From a checkpoint of a small mixture-of-experts model trained on Wikipedia.
Experts: 96 experts in each of 8 layers, 80 squared ReLU neurons an expert, a sigmoid router.
Training: a variant of Muon for the experts, 245M tokens.
Below are experts of layer 2 (counted from 0) of a mixture-of-experts language model. Rows are named router (the router's row for the expert), up (a neuron's input weights, with its number) and show model dimensions 192-255. Each number is 128 + 24 x the weight over its row's rms, rounded and kept within 0 to 255. Numbers have three digits each.
After each expert's rows: "gets" lists some tokens that make up at least twice as much of what it gets as of all text; "comes after" lists some tokens at least twice as common just before its tokens as in all text. This comes from a sample of Wikipedia text that the model never trained on. Tokens count by the router's weight.

# expert 76
router:123106148108137165133130112115125151135125155102174142123108115092122145135121100158123129120152111110158095140128103113140112122098173135134153134122159140098085152116067104100128132139059116
up0:094123115152117147117168135136138140113137142151088182117115131110138113119094144114154071122122109129139134210122100117125092136096126130133127146108123133105119120114071133119099162099118118
up1:114126097098114160135102116143151162133159121127101138105118043139114190087150142150109102135164131145127094108134151118149123155094098152085160103153136102146151103086105108146109155136108140
up2:162151118176161182126123127131071134255138108086152125118124127139099155128111106102164122158125087138112104139106111104111113128110131157119153154130129128112086159151097146128095153137126104
up3:120104146157097156152135143104122130121144113135115083164085126130146122103121116109119137148111083133124117162128106108107128126131143153128100126131158134111129123133102096076125147154080111
up4:144130156104143130115110042151104141147124162113119170132119144120118127155162140156087130127171117126148104154083152157133154086118158148130119129137158143109095106126144119129118107121101129
gets: "2", "3", "6", "4", "5", "10"
comes after: " ", " (", " two", " number", "10", " U"

# expert 84
router:104120126113124140159131103168112091104146114098139151118139095161098157125145146116083143161167125095133140131152126066136100139129117116095176161133114129123128131171107158126085113133146119
up0:115181140106148144123142128122138130139117112135100149134171134115109106087120126086140147130115153143102180142113120119127112111094135119109094108166141163134147116113131094140083141098145145
up1:104131144081099133110111101127126157077133108146143095151136099150114156132162153121114110118120154116111166130145134128140144131146098139174120167110105134144137156104118136159145170165165080
up2:140108151174136106163138114135152099118126105137111104123149054117115128114074107145125124128147125137108098128124113114096118140129162082146096168118138122134131157083154111092101079104121140
up3:121099147104168109029110138120137096155111124137120101148108173180122148117111126134080126125127142108119173126130130155112102159119134131115115125137177147139140108113157170152123134110168151
up4:177109110137152157112106136125150129132104160102149070112153132139170154131159132115112170061094164157133105115126065148146104125182123133147153135110165111126110104138140103073136107116143099
gets: "-", " |", "|", "=", ":", " -"
comes after: "\n", " |\n", ")\n", ".\n", "\n\n", "==\n"

# expert 89
router:117100110092135156140148107136117112131162107110112145094136096125101150088096110115125133182129110170137152145106119106143124130097151109111158165114117065093091143154104138096122118100115095
up0:099143138118137130091130097089151115111117146106110135089164145120108152134100157139137159138250113155102113165146135099118149099075132108131114196121140134118118115141163121126099118151097098
up1:147124139147098147106170109182151162135135131139144144110120128111205150110100102146147128135175146089092148159165167121171124135126128155121113092089138123153115122086130110153105134148131118
up2:128119156132133187111098076131084106109126134166121134120138137145123155104108077141118130193152124169127120144134144156163125110139066137111134141158169120112147121147131118127117160147151088
up3:145157072138158162192186102103070157164108104102142115141115167154140118084141161140154150124118117135126129107108102144095093105127150125117134107141158115119130122164117128142107170111124152
up4:120070137110114110143130162131164153126112116081129134127128148101118123121154170164126114131170133142142100094128142076149127110132166124099142145115123142150148106136133146121133156124138120
gets: " |", " (", " ", ";", " $", " September"
comes after: " |", " on", "0", " –", "1", ";"

# expert 81
router:106084142149145101151125107170121073135104103107162133090148095131108151108096142125126123152152135157185122127105142112139108140119129113090121129105105119112147146117107150090106104140147125
up0:125105173169149108101133129146122118126151128153114158110130118116136145184123167125129138090147120087134164106100159100128152137093127134080126118046116139131129131114143068109142147132121125
up1:151109124151106103134139160147105159177137124154126132126163098127127149152119116172113099144144123120150119132146130142134134138151174097104116124137098132165142130147136122123114122087137140
up2:187118113081111161140165155146173118162068089135128124115131116098152122132122112146127109174138150178113144152145101120091086154189120109124111132116114153110124116126085130116128155149090106
up3:141142079123122122162135136110128085144114145131110151109129144162151129114113157091142112121122142135144116082110106168184146156148109110131123082133106104131145108129134130130115101087137130
up4:124137177153082147110160106129115153111099078174128119145127115096120147089097145139112123129132119160146080123154130167163080081145115086087145159121114096071117132152099124114104134120160172
gets: "-", "–", "|", " •", "/", " including"
comes after: "\n", "-", ")\n", " |\n", ".\n", ";\n"

# expert 56
router:117137123107148125133145128122112111135150161112139130115135115111120145156182160149087101131151151103175080146158124122154118180081104107110153134136081123096128096145138135150094126118119095
up0:154125109122168154157161129104154097142120155071140062104167145094136124121139128127140097108075143123147156116110111132132103139096101099100143122145105101125175128130083088162133096131120126
up1:097096127128170101135160130107141100143162095137133109112102164155128138157141147137130114150111082112127134151150109111194146120123109156147122112147137108137107139156128096128125157149113100
up2:130101089106140168107109124126109109069139140135120083119136174160093134147112096094158166132126158134092147152110181118111132139106154111148140150149126116122122081116114115144103138133137164
up3:180143120138130156109124153125129138127150165131130134145126109113134126135120107149101114112074116137074083121099138115128130135141153181172104156134127144144100141142118109148150090120098120
up4:131145159103118181097130160141133109181109129149099168124095116136124156109117127138092144073162140124155096128129108109139142141089152128112089111119097128145137125135108161118027146155110100
gets: " in", " of", " In", " by", "In", " from"
comes after: " in", ".", " In", "In", ".\n\n", " part"

# expert 23
router:104112099124150091140169131139148077128144097136121149082174130118150146099107113114141100136181116091141135160154097132127106147083120097109160165172143108124160115132127135105120134151096094
up5:108079103109124159142060133141114146147196125131161135112179129129108162104141160122146142150153110109127111164162144145113131179161116115111084131121136152117122145124112151120128165151130136
up6:143136116143174121117148113124153100155101104193107154104143133097121128121158127128109089097140132133118100120108115152063119118099131170151180174141140153119139112162151126091146143169079133
up7:151113117097090155101118088088137148119145093123130139095125150165155094133137147128115143108182127168100138119133128127144083106121204111146102139122129056143114129166110136133132135120135134
up8:123130108103157156107141109128145120125160129057036163131175140099177141131158100117138137130168133101189156139129117098119099112108126114091134148141134117158171120138122171140141107148112128
up9:110156142141119155158157136137132101147139106194123118132118123150089134136111081127163143144113135103150128128122131132113136121142107158066124137139107113117149116129138137146132090135135107
gets: "19", "20", "18", " ", "17", "16"
comes after: " ", "19", "20", "18", " (", "–"

# expert 91
router:100080164099109152144130140130155112144145137115139176092169123077136163114136145142117127126124103143152094131159103132129105175095129093100124172127112096098127120182074156101121124139105123
up0:136111114070145127137166121114144111127166062128160150149133134130122175121112119173173122109165145125143134149134123142115121155115198133113093138152080120123170139165133156138131123153123141
up1:129144116096145097127145142061140128098154127120107173132118157111113134141108056131136153143102117117202153098135132103144125108131124131103116169094133150127107144100099157145132145090123160
up2:107123139124146125139110117154138123155129140086177126098130128164162155136154132215147148094093092097124119127155140136135116166139088117152124136161131120138126100134165118130100111140151101
up3:151111123126175121135137151134102081143175131101138103159122130098097133135131157136121121161161104095122140115159094168116086095139101143119103157121138097169141093161105151096130134116112143
up4:144122133099098149139149171116132179118145147156202144106111107079112133116131117103137110147153099145117118141133117128082135096090150146121143158140072142113141126112123130154132179118119116
gets: "|", " |", "-", "%", "\n", ":"
comes after: " |\n", "|", "\n", ")\n", ")", "%"

# expert 17
router:101103116123150152118130128159121107089141118095149130098139119088135147109105113150117128156121110149158146112092130090126150108096129107131119165149117113103095097148128118162136141151135111
up0:123132097149144150163114161096139090160118168102103089105157145115070123119179139115137124115128140150073136097147110090132100125129170149126127137120129135125154150159084133122127183128163099
up1:142130142180152106114137126139102130124155165085143136105070116078112112113104106152111161130125087128100155129098127105110120128150147141141114156103143154144169122162118104123122108176125106
up2:106161102116159148117124168119157138074125087097121117104141149100124081137161143132173145138166111091136106173141101080090115160112116180141146118104151064094173132127090153164142113126117145
up3:131098073119125143094121153135137113094078155113135139125123153110154160120125123131121133098175101119178127130127125142115127074099107126099116093132126146142135092092116146110133112144110140
up4:109058122155140135093148141143168139159090161129122094085122155062105137116100154191164119109118161123153142113110134138114129119134133131141121131140152087087126100129143146148152144134177091
gets: " (", " \"", " the", " |", "===", "–"
comes after: " (", " in", "\"", "born", " /", ".\n\n"

# expert 90
router:137090125123117139127144134134153135111141158120126138128113127103119142137130124103152116158124121122132117133124109099135111121084170138125133121123140142130130111151072147153155112115098102
up0:129084142135137143116122117136136111114113107119110166116124125100125114076126159111102120126179133171148147120104157123076125131146120128113123131139178116134145096129146172133131134126143126
up1:135116151151163090100167125132122117147123164124120107122118132111144135128130147130121093120125057097160184121132133107120140149147164132133131120126106125146100087145120146107138162065137173
up2:100092114139120043112112117105123088134136119091117159123145156140158146141186147110106143134158156107131123112121111131166141151136145129134137138120102179143133127165131118155126147146102139
up3:109166153185146150140149185096130098138108146132131110141105088179120136074127099097112100112148127121131140093132126125113141138132171094187156125144150153136089138105148114094115165091156105
up4:101124131160110133136117119141071110162123097082129201139091116115128130120094134141130084095115160169152104092161106110129106148142146154130101118099121132146145097143143125146147129121141154
gets: "1", "2", "3", "10", "4", "6"
comes after: " ", "–", " (", " −", " +", " $"

# expert 72
router:118121151143139170122127124130158110099130090116125132120131115102153133099093128136116075164119094122129133119103151112128157112107107080123138137151080076090115118141144102135145129164141082
up5:185121094159136128135146160124164132109112120131097094152154143129151113137146111125133117140103132133153124117081162111134080139139135123158120168138131099093146136131142130113144146149148080
up6:126130147137135135157147127135101120091105112147143137088125140117133126137086128156111137115141105109135114123141191096117102132134126124110106124087173125096143167142089140129135122128120113
up7:142071130142147121099095119119184101090140187135147131151131172134095160109132157150142139087125113109102075148152131128094099143134140110103101099126130125104103156182150128130107132118092117
up8:116128131094103114149136133137130117118151130098137163136115129117163106144103132132104117136113098112160085149139194101107136100130129156074119127122102128136103124115146119168100143147156134
up9:113128078129157153102125149147105141104119092164117142135120118079175116144145124092128117153142155104142129125099149106123116147171174115106156157116101139093101128133126100112124155096137124
gets: " (", " ", " |", ";", "′", " —;"
comes after: " |", "0", ";", "1", "2", " /"

# expert 82
router:107110108105134128119142091135126082129138115079152155086157081142133159079107135126132129154131109149159131163127138112145107165095133106108173154100122071125141116157089129109110134119091086
up0:124104106144140156062105088117146139146163130144103090154154132180138138101088122144102142115124152128123134143161114125104114134109169115104134157128148119100151132156098141137091146080118053
up1:152126135120135134125155133139120132133131108064138154158141122137173123138111127129149107113092132121128118096132137092118127170119144113137136192095139118136162139123136127200121120141170117
up2:096143108086162110149168142142112163105161115113106093173155151138146117123121136113167141106117130143092149140101128106105135138154130115184122145140124114132115148136147094151101144155128109
up3:093125113161151173141132112120172088118086141116147125156178112084127094088135110093130158137111144157126127085106147083139125108104117118120101100173125105075117178118173164102103124113106147
up4:122125141109097087117111043139143132120184152157134176143161142110121125112135105125105103168134165134165156127186124083131137110120110102153113163116108115108102108119170161156128108116119126
gets: " ", "19", " |\n", " July", " October", " December"
comes after: " ", " |", " on", " with", "|", " in"

# expert 29
router:115106117106137140170152091134113136100089155131133152104144142090136129153122127146157108181121106088150142144161102097123079128113162081101154143100145112111123135122108141155112112121115126
up5:106154121135119136092114117112163093127106116104114112152101092093125115143094075120152092113139142106123137153108132098144112152147128108208116133128131121119128100081099108160150106080148088
up6:123093122131113143124133124134141130144136128088183143148123125139118127176107154151117136123123112117111125162121145106142121134118159116120115133140123111120094094126128107141147121170117171
up7:124142093122084148138124089146098106103142105149131129088129151099182098118129089113103121159125153142101112117095180093097117074131131098107149116101121079120086137142104125111105091106150128
up8:149134152181131116142178120162124127134177140133142113177142111103130131141166112123148168127145140101135165165108121100135119096102162132170110120124139139109160131117130109146140113101119145
up9:091116051110170066142119097110112126137087165132114145087115137135142100141143092125141127123122077085179140165133122114167117109135145092110134182149133099120142111136111170095109180129184139
gets: "0", ".", "00", "10", "5", "50"
comes after: " ", ".", "19", "20", "18", "10"

# expert 36
router:135137153128121132159144112133117108145112096109154176118134085155144188129114124157147130136136095115160150132113130101142110150136118114121145123120128066127130146176136152110107168177098096
up0:123117141079136130118144156100090143142137111152141141100117114116127119170125094140141164134140129108138135147124142098141088086152096147107126119120174141139149146129107121124113082103105111
up1:103137160107119175113129134145111142153144162137128147130091113124143147116127121110094116103124116130140170147154122139115124140102155163128089101131138123134124087128157109097124112120117134
up2:097149104107138166155175131154140128128139129123100091160153132092137146133142154151121124173099141150127065162140142149123154121153081129105169097143137112146112159129166127160112116179110135
up3:119108119110073131115136117141125149108122135119140145107097107110113127138141115110159137120157174164127116141125138122142091159129099159125157118157138121143114132118111126165120105156119196
up4:150125103122101147139132111175099104087123148170089120105117147131179137124090122151183118100147110095125136152182126139134113150132131138178093118160098142104130107124126099121090131147164142
gets: " to", " for", " would", " can", " be", "ro"
comes after: " to", " for", " would", " and", " can", " that"